Below are experts of layer 2 (counted from 0) of a mixture-of-experts language model. Rows are named router (the router's row for the expert), down (a neuron's output weights, with its number) and show model dimensions 64-127. Each number is 500 + 50 x the weight over its row's rms, rounded and kept within 0 to 999. Numbers have three digits each.
After each expert's rows: a language model's description of what the expert responds to; "comes before" lists some tokens at least twice as common just after its tokens as in all text. This comes from a sample of Wikipedia text that the model never trained on. Tokens count by the router's weight.

# expert 27
router:570413486446448578529502511572571452468457477528546468451455503505462539445522532568561425506432422489555430463487495560575483477568498457504573566422497477473497534574447407484433549487463525
down0:559456457537423484532498508517426544589552487485590448543529473487408415505527529426432536519426473475490610548474480497443387513506530530575548497454530509376561512476471466486511603510530513
down1:521518545513543551495565573488513479528489515593464418568543520574481566625536454382421483432440504494505474511417462553537544490484587625521532486484554468479575561554522453495458423501557458
down2:489473478481508545532509613396531530490569466505558447444576494566507534489536511404494500458464522575519534512496401452420566540619556553494528399519489539541557512415484584477441516539503489
down3:538515540515516527542450506506408425516495508542499513548478492572402453533518429558487462527637487526533439492522536493456534441583565575575505423454442455510561591485482457423447579526569490
down4:590550538554504549557572530573547560493541453513562450536512540465510458432443511496432511456470444476569482478408550547463516491486528511430468488593543497497407464511543510433474547544593499
down5:541485497487551436477607443465571486530488476504485574525526480510468587435600551485491527413443459478493506555486480378505478466448493394581499501476547464546428539488446555447482458461517605
down6:565515580559465559463547467521507502515529474485430494604459459483482555470488407544480659428439414547439439627532562473560472486539577347445486485538477492452448466536462485481532538527475578
down7:519587534478541497516557473485523474536508506495555541476520458623520457511494440379473412558447569489511531498520525536583565481478477592370462567478497564421527544488551436503476560542532459
down8:462547473449513518476448500548514588515504504552437480431525588470470509473450559545500455497496411475608386523423427546581412477483469621562444494523527491607482550585469587509457404437493492
down9:584489397534366538493478432511502467453457402529482468495497527478513534364480523508448501522604487448526495494457469469532493540444545408558584491473425437482478508427541490597463449509491518
down10:495481496517443514607539481457474489431525497563510474443471496573517537519451475509439535522525528528442530534561515436420456429484566419480537559480496378495538534437501537562513528495527483
down11:492568586570471502461601439422449564458489505483438523580568561404591489446486419473539490354487466473508495501519508584513566502545407489445516493551533564507476410478502477474492506490589476
down12:469476522479564509529466563490533440536556422537538619507461505537560559609505488487496565497469523408448476475470566448479452474485498519572484445446421473499529575466484485471581428558608457
down13:494437525409419501490463502489448535510458511533437494432417486480475457596521606554558506531553497531413486469630438434481365546490425567553570454521530465484538519534436517532573424426453476
Description: Table pipes, list-introducing colons, commas and linking words such as of, between, including, like, coming before a list or cell.
comes before: "\n", " ", " the", " 1", " 0", " 2"

# expert 9
router:487461490480546544521509523455443534494513484448593495405408474538475501407501446482420606520422458507557436461473501534570448540601464464449548561459490453578446535543471435554542580534543459
down0:484505517464540567436521511424544568575458434483422517490555457473549505419541578459569538452544448555470443438593537475567496468485616472512422515514552479509523440503543540530520477489482512
down1:584459475501519509404512481470460489502452583511551462473523479551541468485539376365440590460454518503521569473478550523472508557526504455518587483478476498467436464470506655400512437518486454
down2:473486508507538414459484441521465576500436485466538428490458538574487524434476427595438635515497473525517503516457436447438475496393604449478541551560553526463486503541499449500503467427460564
down3:469579503460467504448448532509481490556526463464573473479425527436425525395547568484547471478369457560406636507501466504568443531454555593536581552485489561544502613557515514509574433510534538
down4:445509494509544507450481567558439497472448406499523590544514603517455543594483488445520506537451453372369536431563450461413488461493397525526549620490494519524491478446545553524441392476467626
down5:385416530528484478501485478462529430485460434549492489404507540490490469559482472372525466429490496543482451521518516475472540468483523480489516659515509536550424482530472487533501467439487485
down6:457548480573519522543508482496479527541490505540505453514341557524544467474499485443480526473473486576482513466467421543463489487437429519525486567481520528510459429524527491503521485477510556
down7:494487431508458535444443417518579415592558482524429454563460442538498534480466500510435463458467415536532469494630478590494505484485457407486537522502468537474519525488515428514494541512420578
down8:490432471508477504474424447456517540444476608468511529450634552525560482474517558531493495449469524420411522581530566445480570571439542479439481467413488559509557570499427531440544470544467579
down9:505424442406467409641520504569511572527526491524488461483510429541447538505458472430502569480507500476548452572547474484510586583553504461512555510531455574360497446491535480530542500549519498
down10:441496530472565507569453445506466487425485501523493426518498439527507455609445540579537504513580537459497451442467476480542582545449520564422508579468494552437491378545522519525628504483464546
down11:515556598472475559441462433531452528512526465529472510499487478491421470469583496484433548564439489548503516460475470515437479473411394496538598429473597454507549536498467534558436475458516549
down12:490574554466488382539476538488570574447481514546447445505485457448499501486605540436424525435477517557584442514551538468477528405480441533504455470501561398524532500560470421524518549453504476
down13:454494610486456488559496522464510513505490469502533408565545544442457544423498484592501447531505427519522548498394565533479528561514487584438465512554461495550574500484429523560431513414514595
Description: Common nouns and noun-final suffixes after articles, often before "of", such as system, population, area, station, structure.
comes before: " of", ".", ",", " in", " to", " and"

# expert 80
router:540467516448556552516497533578492538502459551499550575445436511512405522436481502568557557487426435525558460438497524542539535527594464444455595519447450489527494518532473428566474535472477499
down0:590532542582507487500597434525482569521472487519504540602539520515450542538467475529465474448593471517472556536491471506558429481491472477511506500334450428415513506550492470630568479462494505
down1:558457461412433456584524535566475557479472507471533424545459406482428455547551455435457413573513394483561480469516530531497494446511451471561538530608471482549495451458559454605541568585470527
down2:508504507538483573460562443519534476533394391549476526463510531527537594492507500457545502522572540485471510431486511470577583492478503476605431515369471471416505447476559558477508460593490395
down3:418462431425490486531509438416555557503498492587531486480546452558492487391405468527495613593599537459581524554460528555506496547538413444477454503437443588412541474471517487454532429480513492
down4:473526578442553459565497485396419419504540493484603523523461540449483503507573471575533427470445506466395484430419506560467425501478502477538488559565426531518585444470444495527552474489625521
down5:521506409478523496523459591484563473442577569561454571419516548484543502462544571444437524475450469543425566484446540408412548537542581565425550461504474529599425479524475479489501517435491395
down6:465455485384583520479438429473492624522452613536501537465484453530576472493483494559536460527542540508504498511554528435608419482529491556596472543455546530464431552496568404470450462501431457
down7:549525576445453475524486534548494512488516562562611500511494557516610571526560449564413513602491563430369447506427438492512543476487492480501504432531549511573503520460619388482507509483474539
down8:472472530484414435551474464571493495418528522502496610562502465497513448543403475481438478623570450466422412567434533551547425471553464468457497482493526436503516534523455562548408500446517476
down9:435510503508506605497412475493477553584514503397521584435469487506534456509506532486459452480552410480437520449489526466558498527554442455602477524544448442480468448424478516521624453486542534
down10:489458455501527513507563600556555538527472500489474554447524489489507538468502379558408441512487399513454508591462493449558482488589499521525551539450563496468416484483514482528503540449448436
down11:427408511525531540575428534480517491549523515513464525518615519496486457451456527412484488464413543477449460542560492442463468561547478505536505482504519444512550497570503531543398463443413508
down12:433448455503600448511594490453525488489432462524457491474462392426483573476494546503577562503552517372506455455568506534509442476494557528497536485408543493500518592424517467435517545565400489
down13:468430529489448503492498494497523491578504450481547503447531532547456581569439501536473518436416517527482533418467482439494480552459506544472457493503471546559456585541420557516510480459578532
Description: Nouns or verb stems for undertakings and actions, like project, fund, campaign, attack, law, act, often taking -ed, -ing.
comes before: "ed", "s", "ing", " of", " to", " for"

# expert 26
router:584434511442441593531477521520555406457422513512558530433472480506429497497529519543559498512426432500547449464483513559586524480585471443505585513423483457510548578542430436533448510487420521
down0:511538504524550469477522419465432398530527605545581424563540431580543477509526498459515498419524445464506577503444474494512469528514466430503550590522535488414573433491504546505474479605494497
down1:513448483456510479616531496487555580566450386495440470465473382421539389536442446536519514494511504489513474529539436535486514525476449429542482502533500451408447384558560535549549482513395590
down2:497472547507544561496540480527478351575462565574513462501673535525553552422518581370459486528508530435547461485426537440503499453521502502526507442513606503516470546553521506478453484496484450
down3:569486508544530574499492421471469507495542604572418475478494527555590484486489530474590485477447488604529456493529507456424561455532485491498520443551396534528544618560440512462416463567560539
down4:531508643487516522479553516547513488383506502551402490492497538434494575378625507556495496502462507517476565488526531468501468490535453511478453456481541430560497525458450458537432532545516368
down5:562384438547511500546475458530468493476529470523592536514566420459479448532536516532552547458413485624443481462490471481442524554445486528492411461538533462513441430549591547516446463465518539
down6:487554443528404507506502441620400457528479613564450567467477560493452443504581457429562461553500559501551477540545433423474567464528536537576532577519491463476513540466446397526530478474482368
down7:496425557442547514516490435418499537523472532504564602495499533577495528528435545472417585514417567481540566496506474468420486518442525541458504592455434481530527563469465459502448451456450483
down8:493526514506544485521504513462506645532482426466475436575443470506528520507464563627448456461486472528466468497507427456476483444510435463580496515535437538596474448505532485522530566574486588
down9:458497427461478448617511537452472611573500495504441580462522535485535499498463480477480454529557507479562418485508539463492548525438410502475495631417550562510486625456433563509430501541566447
down10:538467388527482472423464538447552478507574506551443557514546554435535370522496520412500510501536406533489462575508602548611493544406477598541570502502600545522504568540497496471471439473469517
down11:607528474465482504421511551456501424454495652598484460467611553494497497436560586484444478543590548470505519498496517505492512467526488482389585460477487491489397556494386501452491500462544528
down12:548513513495510471449601482467462542583541514536492453486500620418527467552427425560490493530608433491471400509490535512561489521478481492447457495524501483429431478494586455457495506469538499
down13:454518534523538456455510428556534567415459475539466508542484549495563456482585535489553531457481476471462432431535504595532541482537471490441566384481483428508484484469503433491580468419407611
Description: Full stops: decimal points inside numbers in climate and election tables, abbreviation dots like No. and E., and sentence-ending periods.
comes before: "\n", " The", "0", " He", "5", " In"

# expert 65
router:566426470440450563546454529536544433443437506549546564430446442572448560432560533554554485465433439491547437453509463555575531504564479436489563548435506442497544572584443436525447517469437556
down0:572462482502513490465492456490436524525613565476492565435371431542558537482573421559476487496486527472474439567595351594447498495563467397492583524492460402461509510521464578447523451529486431
down1:598501562499515477519472420550515512471527482435546548643524457601506504534438545529472445515551426481484563457539522457552467572425482556474467467515528485465574433539486448473451520487467445
down2:449528462551477522511453515527526580611500474559475456426533508551478414492443540582429514434464565500525490514547568443497535588475483422461534501527481411525444490516484572460538441458577499
down3:401546536474419457472462539467551497513508508585561533434513437428571479633467434488381558569481526482519520544507487521449520446524524467616499516486553570509533557530462468509527479576528513
down4:550629519504490487430503536476498603493449477563457471489552543491520480525590465521403465567384466498514454512503411491474506484440538491507475495481551540552475495512458479517521547528502494
down5:518546454467536471520446493469480480653373474523514454473487453479510507599535580496442512507482546597511463514518546478546531495497415497589452462469565483519501520429519464378509554439403539
down6:414448509520503547563514517457422532537503522462515476514461526509628607456454451411535492412461411468473445541506494572513543473486538512526458502486573496627483587521501490461467548607571522
down7:494510524502568462433508446532455509510465429413561459537461576540441495406555497487497466522547591335480528476474434473493414454455470540604515482528616490541485540468564504548480561495457498
down8:511506487497483658543517514553540501551448471428533500438526634480520503414557600619521454569455579524520572483493507501556602426541597454506426541468503485468501537553467541462534498477477466
down9:617470537539427545461553483582409543544418509508612384501520478512465523594525470459623505488463441542570488539419477449468511400470474484471534507519412447564489540514480508469493472515566442
down10:558574537547497467466508541606459499460568565568546541462389476587481515569492510544569465461394530475455434557489524512524355485462397590544456478464555537481551573553542504554516499462497379
down11:485535454503497573544523541523419558386551522451546509543476499501523563613526446522520521503576562493480483476576524524413565495459414445464443489410435538551567399520519521518465486561540498
down12:516510461513522518470443463435398408491549565474526559512395563532574553499481568510482483419573439528491473532592410500455492512528516517404572487584538531517526430480571519561474547521578531
down13:496571430601480499559487471393549516379440443484504519529418488443521502568435561489479514502524434451429486546531524524424530519517502561390540428490563514499514488565403480426468374442547542
Description: Digits within numbers, percentages and years, bullet marks, and statistics words like average, total, standard in census or score text.
comes before: " —;", ".", " of", ",", "}", ")"

# expert 82
router:565414525453463563523533475548497480483417513543540509428475496507461532480581512567564552495447448474565405427509465540568484537566492426501563575429474447498557575510457416504472487457440479
down0:508520436503464465538397495474524515522516562519439437407434412510537589547508529525401527473472436486414528548493513464407536550428438402478562452602494484493553602521485542480482489568488480
down1:477481514497546487498489633483562453506445487538505545606484469494496488536442490433472592636492472554576471527473512481468553486483473523441479445455532557502432438526497561552518427561502525
down2:487486509474487456625381572624515529624497388462522431518540473455437555461432591575490490461579460488508500515560506503469446504461427572398557596506579509533457448444499526457479462514474521
down3:462605489518540538503483556409477475488535531479454503490471506548487446554471571514597460567497508494527488432425541495493553571481485447471486443498428576479583514488561397473634479427520511
down4:507522488467455607493557444505540518503526533459500419469441546526447450500459610538647480522461414585471475573528547498466464487440568495431531426499463550542494517535540550532455562478464564
down5:442531510510452419477492497478492476550536416482505449443588508589516561394465566639521421402548495473481459481406511546418558529466431555533411447487527468470513429520569429507411536497407435
down6:539422572575527554496561426448535457532483423540544538512535481572540498528429465520468501512489515457549522603492490628506487538493552502571494506472483472532495475475464556457453505458555496
down7:505616511515580499522514515617564494471474574449441611485560518518500487409536536492511436465502507427450453467483446485449456450460506523613501477520576500410515498470629563519476547415454476
down8:515553490508490540467533523491541540527447350511455441497502487520573528536540480544453585487534495477462506544451452576482521513560497486455492573505440531579554442491493497380480406471453432
down9:403514483493557507480510476520507406429518479561593494444467477487454448560568474446490438496455516491451430440597513515530436450466506445494541553590590504440528518452509520464498549533492511
down10:494508511492504487536418508446518396472519485489551509582437470538545579417357503505508568518455499552603499479440521532548538431567488578544541431477544602486448501530445537532485467393510532
down11:478436452440499552543482395494500544536541540440461485423439499586500488543523472531582551542475519448584483588554499472487459535557475471502539442474437527570569490446567515527466531406569407
down12:369519487467478553562450552472491503505450485460447535557517567525533487457390507455528575528583610478532423478513458453480465571522453479482418489506542448495438538438563502519432433452515553
down13:514542493557409488478491421458545418481455429470478429528470578488590537553512498476530357503473484541486536547524571524515517486562542544490548442564554469448538652588483469515431536558535479
Description: Cell words and line breaks in tables and lists, especially Games, Team, match, episode, Votes, Authority.
comes before: " |", "|", ":", " (", "==", "==="

# expert 39
router:536455491469429500505473601478557596470441543489445501487473433445440438532476486533592558479443431500440433438512497570552505515556455532493570582516369500467528481502460487474504528478479538
down0:580451553486446609514509595491499518504548456481460529523297471550517452478460499409453480552531531537505481529533482407480532481450511497523487458489569474570499401490491444494505471457534439
down1:451446580598476490489565515507570504552614599526462506516474454447429559469478496505390507505397426512521495551376467450428506522469492504492506489478502500507453475483560515493454538480404454
down2:451513546502449556527516605491483549518459481619524538505486539504541456493484531535452555486486461422476531519418493605572610524510458566613558526586440459418518508505473492497427507460586468
down3:535465436555452469526483545475525559507471509572568518530550595429543523402486524561402458503478542468538415527527463509554490456572626477451493515503537538534500584563453473486603478543529504
down4:496571425475472498545438471453526527472597433542426454447403448425541393510522438504545459452438544504490429553454572499463470446330450507555563531593522503547443489513539524509466545466571548
down5:499535515556581553513498528549550357503461414484483484492407562430484506439481506482547537585418456479535562513504549517559537522426516503587401430490507447431443404537458509547540509456514515
down6:573473428473513443525457481467445495559512466476472475462438493461429441554597533518493451508518423509560632428463527401426483484577486498432520456513653503441477453510546468481498543532519603
down7:537460432576531493593518551432509519470507476442521476524507586464466497560580519490445495553462485614478450526445482490419447449515464522508549469425525465509478480543494484465538407542598493
down8:497547507460458526571499494491473586488577416504465420500502534438469517402464457579509599471417500523436586545472465501488531448557457461572521402409467552540470423435481527537481409579428523
down9:401482515513500461501480549442571497454491454487561503393601412468526451513354422466581508483485431474468486498490496538604458533523501491483421439447543549581400549479522479553522484449533474
down10:534580490530526454638477571503493488539584467434435479548432481413479474491413492470538512558491518518469489488440500533481553533377521544491561490432463536516464473533587482485474515626520536
down11:482420458440524464448570600410457606498476598551462528468501484610508512490424592440493497505438463508528496545506437482534547529534483564517512609589461460435430482467468532511574626456465496
down12:519528471525454367533541554456530566519427609472437473468418534468564479501515563507489444487461538466479576495498518524441512450525544459383502551474557483534516492433434471483445513500496472
down13:446526574479450481482508506401513542445555571472505450434464513509630417522428372489546516528531400535534562451484488482447499508566521481532436441511496523462523513454440468496597533472528535
Description: Newline tokens ending lines in infobox lists, tables and headings, such as after Born, Owner or a section title.
comes before: "-", "\n", "|", "==", "The", "==="

# expert 63
router:569432472442453574549450533544543443441436503534562545438449447572450558439566541549552475483437443487554435453511474560577527503572475442495568548441508444498547573579449436527437513472439546
down0:508559500453489535557384505540536488535471581525513422511464446522512449623450437529462455526555517504528568559438611547484480543478400517502485464432623506471518452448485568655465464476487437
down1:468459573574425571449461471500526497546505414497510594508545576462480474469587489516483590538537517426441438480552490454562535514560465490496498556572468413522477466464539491476469507490440426
down2:494542575566456604451530432525454555527462547525571542547582481501574492576464496422516444611440539493425538506414607503502519408536505521450448504464482387531549572470407514514474458524428466
down3:471526505539504507445542638457475516466445471547535500615455530515426450578416459481440499551570564483443501450458444515516602510519449526519516538501578430422542447519520478423560433457461431
down4:478596551515531394505547459428542515530409488533558517563470404427467487517400455539538526594471539384485459429525540505469535436546476526492471554598531518578505549493580437521494512513429407
down5:499504406427489367596565545529489452482470548573509527535574483449587450603503498419540474473505465463482496481458518571574551566525550504488520503458563531496430434589425531431553509504506447
down6:543485504503595557489574553487488561532500468436448500515484558481542507525542510584524512446421523531534518517479468425476544547471464519508447446518495424582526458447430491609564419475421536
down7:447545479463539525563527485507501480530474532557481517548639479583484506460417490461464521398524540507541537478444470502480497423527527521512509550498413459563500541535467489486479494497482533
down8:527437517455581482571606421476491540557490542459360452519589490453469518422500509488451556511546406557467498533470497521644614469512479499499486485551434490582467482489488615427473460452518532
down9:516604547556476487509409549493534477507515578444450420492558502460475471462656480515523549456467439436506398464472401482518446515494574533503538424443471530486466435535521500476520606486513539
down10:438494462502564580446400466525494492407572430483513615389488516500451529430463499536468539451492440583448445490574506515478542460530563486524450510528456451474493499514539433615436520493440548
down11:512482380539510424538460513511534532403434557535545515493477471501495505627509489496471483493594541547470478464505529541511537480454499569512488594477476484465524528539420508501547528458570453
down12:495455562557473473431435523537491529461443491499513431462483635477478385509528504529548519560540472381476489531456501499398527511515505496466490403534493513577544658453487486514548490487446431
down13:474426518492596542580435420540562480440473456596465578465584590493567520540508512417483434560484447509574547481499561547475520473422548533567512485445414519478481468523489485496445415551527540
Description: Nouns like season, series, show, game, first and decade prefixes 197/198, in sports and television writing.
comes before: ".", ",", " in", " of", " and", " to"

# expert 51
router:573443476459505559544479483521473526435461577537591546409483524535424567459544557573551539492443442496500424453514448488518455539560516412485570563437453487528531565542459418557461509489510454
down0:507508443565516658369512559533540513606540450483487463541467445471529584535597513458474409539444517558463511569487511514550445518568464484539459447503436576495577498441501484482482495447396477
down1:579526545408401437527527509394506535450496511457597580541482491566499527480491529528520415503527544478466607540504493435437497480542479442485418389508522450540531577594528531442574520418555452
down2:486614560552445470480414542505486384495526504491502484581505555527531452391447508540532453518590543581527419481557492475602450513509451489535433481463501467524496472453498621542459537420514507
down3:472524515381520451563460441435469495447530545472545532421572501517359521551396478548477563535537457505535392516516540487450437574593479482498527462473546522476468534505543535486544420399423493
down4:452598526446470447411621500492415496498499423462451441451571463603488516485507530579588424521527523515433477529529537481477476515497503528554434475572452574522576445443532523500544584548428486
down5:462514541448553362426541495464471540518504476530493535492445413513512534395497422533436505467439516402560458534497458563502393533513443494510600515545534488489537491578495451467479514545509509
down6:553562480474552493507523511491543494429392481434627561540448399422571462410514438598539510500527462488541582425516502501510470402474464493631469521465534508503458516478473518493651529506488554
down7:567481450512517518570524488603492496512530518539434487503514497455538400566450446614543446522432510429512425526497565562552539474470504422398520472540530597552546489492472437520480518478420528
down8:465523437487524513498458492514500531465468540451472498556475504437507511513566566471570411541466575519579447513488487427476515441467535569546532511487514541542481461500515510399511463532605564
down9:466510488462526539427553513437621474521419466558454543464531501489543430577469474520521550427492499598426551529469476488459466455482492512498377489593442495501567536570488539457507446527445581
down10:543469487513476537562394450570550418486475588513515389436464452522557435457486562510522563417502498516519569557510487473544476516508549497503514478563418626453528512507627503511402486424562467
down11:532501545495463450518603585483470514465515478554568471439470645515486451535493583571509537554469504564538405462475508467517471501563519460448418464434520451464477462483505435448456476448469509
down12:554451535528505463462451551490611486569487543580494506494467620418483492544436515424637539474541452521486485516406470588472514480445459621453500507450529536471464530540501480566466485513432574
down13:530467512545521526431487439490419490455556483528404541548524427525553421441456499486489568487454491537456469420539413516594498444593516537605429501467490437507520445476554403417603521475515499
Description: Common nouns after the, a or his naming teams, institutions and places, such as team, club, League, University, government, town.
comes before: " of", ",", "s", ".", " in", " and"

# expert 57
router:585430534503513585546492511520540430487446504464526537446439475522542514522585463539548571436440467444595436429433503557569471510565510449484596568432512420462532523548432455518477523470438515
down0:601527551515404446436489565463518576407505515596478544456601534469474461408435486500460477579466552548547426501496419533455494449573505548542501464499552518553511526439494566577498442546409504
down1:557550553513450574544508477567545514517407370510486573484503558458539512471580510605542503404543550524496511498570459442502445416518586504544468435492501460544452532469420529448494458499488444
down2:476483499397472571510464587485570478490473428481457500486430466523545447468484469630392548466608518540436604511526502485470601565487451437480537518550519460428519515499543555449450438461522475
down3:406540549488534461531446533397518485472481498588455626543560495497442528446568482533531507566553539545575615480543584442488504504571476440479497492464501468494585541415392463498583439483555508
down4:581449501500596488493458610480518618452463573458608502476518453503471516431482515472435420510543515441475443541508415455504489516576481483481494467550529459430472561504551446527513563458413454
down5:554568488530499506589445450443483552547547556596581484512536450444560511486460476522532490462502511491494418475456572468482489518533544513473542481567452580518483511466483395405549455587432460
down6:453455515530525546461529503493512526537523448489466529547520483537471526537581523497553533484406527485608494484427460459534452479526527549517448421460493451454503447422577585507575568370588490
down7:564515523507532508467478441518462585541513398507534482520440557394446468452501509487562598464513416494524417489439484545525458515374525455520503539502481511505529577467497508517603491411503438
down8:419539493509470550445544498555481424519407479460559589467524468435546480512454486439492504464567568494509487467558516565427504506573460491484426416516428500488496576514430546567478474639446514
down9:512398530447561452539481551508580455482490515484519486481428498510418486490493481465430452525471504514458497524551537477533541582563483599530517633471556492499454543543505565504446467547495471
down10:550490536531484453493507424469469449446589520516480468541463501564602498553479534430488480536447543534525570466473477523449537518522575487597536458426475425537475473477520479523478574550512553
down11:507489432501572447481507508539551530502569481480504412463529664529532446439474473460548556480525503495355433481501455550521541539472540531506508492475466548417435482531475509446459450553466517
down12:497556484525502456435466540544489435464508500597480443485516561475543456397587538435519490425517574547453436558519553485563488509462522419527496550540555435535561496554494496521361531639525414
down13:518497547493431498585567573645529533495481539492527535585471560506457536535403483492500438490557507541535518519484460544477445513465450532484483494489432525447489495578453542482493477575419473
Description: Field names in infoboxes and taxoboxes before a colon, such as Scientific classification, Density, Postal code, Clade, Publication date.
comes before: ":", "\n", " classification", " zone", " (", "+"

# expert 43
router:544427455439451559550480507523584450460468513508572550455433451562508528405541580542543514461443430512566443448520492538558549511588530438493562544434510464532535588535416442506457545447455524
down0:460504510489579480507560500424552412569475544585475497580493495450543459500526516421547491557562516505459440480508540496552434550550475513432480545447522480530559449587527669468601547501550509
down1:440432605566470462422536458588547536467537439504466498556459424531593392483526536433482554475495499518641564580473417524572532564480465465530488522434564524447530489444519609492470551495448436
down2:461587505532468552544554438510419557472454534429474541482447560475491545444439477611435429508503624422537578533515633570464488493557561536511528480505421481561481483480503469455482453506498529
down3:509519548498530444512464555418562553513558561541456472517564532443479418451495528522442566482537612506517485466479572550527454396547592478632488437456575451417470524521506494401471514483411469
down4:471518584502507547550426532527600487513497436477549526512459508529494550439515544566414455458488436482520564494412614436462494413544590496429456476514475628559470482598520524513415452517411527
down5:466504496534517487564572454535509506584642545570499502527479498518568602549565466548456465397434461548487487494477500492446514551421505507430459512485440506526450499444495520487443446478469496
down6:406487603449589573463554517493480475508444475538538424487531469442416468464416460586518481549452511398593509513441431536613533468391471476472523483527459543512552485554451572457486604473505546
down7:479510495499513595439434470516561425480402542435520574456580457512572566495524498469533553529445415516511406501548515427402542549500541456483503502473533567501442493527546487463529455517476366
down8:506540636573459499497581473515479534518561475504513486524482528496498573529451576528515528475467426459444487523523498520527498453497538497511516470446569402431520474437510461440552487478512489
down9:563473542572388514486491444471508505549521524579439646510488461493521428548474530529504482451545553477512456518523546437450524505506511493541416456531466449500562501559455490432492501524425525
down10:561524477432556526573433498448431455553551570512429442514490444565507502532499527515468569467532515428526445512470472463536479472509455503434536456468550511528379498588507476429494590570556496
down11:484513520515494517535486504531583469448482506524541503544545531540460370496557511402418484545586476501542438480449473579474405556457529480615382485439541498487499511527473578498580446480466429
down12:471521533515435526554493524417462490547469453510470532575460476406523444510444519543487426508526485467528495509555438569531465444573557463497386449512534520452509541468527410516552592412499537
down13:549524497469569558501578416496371484490605581475579512444570545504468533572460587481500467508486494457450520398512449528518421483465452421556512501477498513518585531497576473580475450457514597
Description: Word-final pieces making plurals or third-person verbs, such as work(ers), p(urs)ue, agre(es), repres(ents), port(ions).
comes before: ".", ",", " to", " and", " are", " of"

# expert 71
router:546472552475472547588541548521574429487532468508493519558577526453424591449503467549459439474495440469506434526466482512496529499521556491472551562464433551581553443340440439564507541555437560
down0:500510466568490578498530504495493665542567511486507435458491507442466450518447458507604509515565561616517470573520547575500421513470409514432516488441477486435544506508493434372505509469439529
down1:487466480554520576412504484582563490451503597497562561487380508536500472508485503449449519432445447483476523454348445565511475534490480476468480486548489552534434536486530463528461514533507413
down2:498460424559409387538533551546457536456443580526530489574525513524446515486490354614480448493615556507425510538434489529522529481454623490543555467525447541445474441442495558575505456577531587
down3:472552621460495462597503455399451563442498669550559459522486496547555472511488600454526521494489497571526354453515485471506469460514535501521508531532548487522456586559497398476420475451492474
down4:442509444419502467395512494467510446456452549544414525603531462536463451613428545594517502494476477447501379466516467524565524460434440514487532436515497474466559410559554532475538561512509482
down5:469487569421497604450544528443417483462497464485601525495590437573397534550566454530506519472456505428413549502526526460425478438518526523590575518515545575511540568494448536496561422509506513
down6:477525415452518562499442468503463482476528563508564537475484499505425541510431518533557500569465474482576449392629487477577432495482459459483489465494461459408553402573511463463474528395466561
down7:571492483462477446566544507548497473575432469498449522489464541410558520480502515371499516488518351507428478493559446488479527502521521522442552491480524526586564476482555459505645475535432560
down8:439405461506501461481489541509489453512417552481475478455618600450549467539482501495600434440513501574501519488504454468486491447613517501512555471441503484491442523621451461458498531393490417
down9:535489452456545459628476480468587541540527373511536488517531454498437425433511559514495552517478501521553537513470469487481538548445448373507469507522496468433472525448588525469607551564549569
down10:573532437546472417554580537486476470429419490405411471486600585434539495483473380499452487542494480466508417491527466440487551450571461491516407509487539573534483499506467522551538541563552525
down11:506512409547529341497439429451536487480536532456495482509524488540460451556507626471474502447509534591399498485491440520495514517580505455554495553500522458504546596476430529518502425509548459
down12:509515551462499433591425566675531459489510500501545498522554549548531600506507432454401592512466437520556463484472499525465499513469531454441505481534537534600478407482458488465437465417406507
down13:531518479475455490437527537521505578526481489551541572581542468476390440490477462495543480487542559404550478485535593533472533463529533498428541563489447457430536522391557437485474484583438503
Description: The prepositions of, to, for and with after nouns or verbs, as in director of, Award for, moved to.
comes before: " the", " a", " be", " his", " its", " their"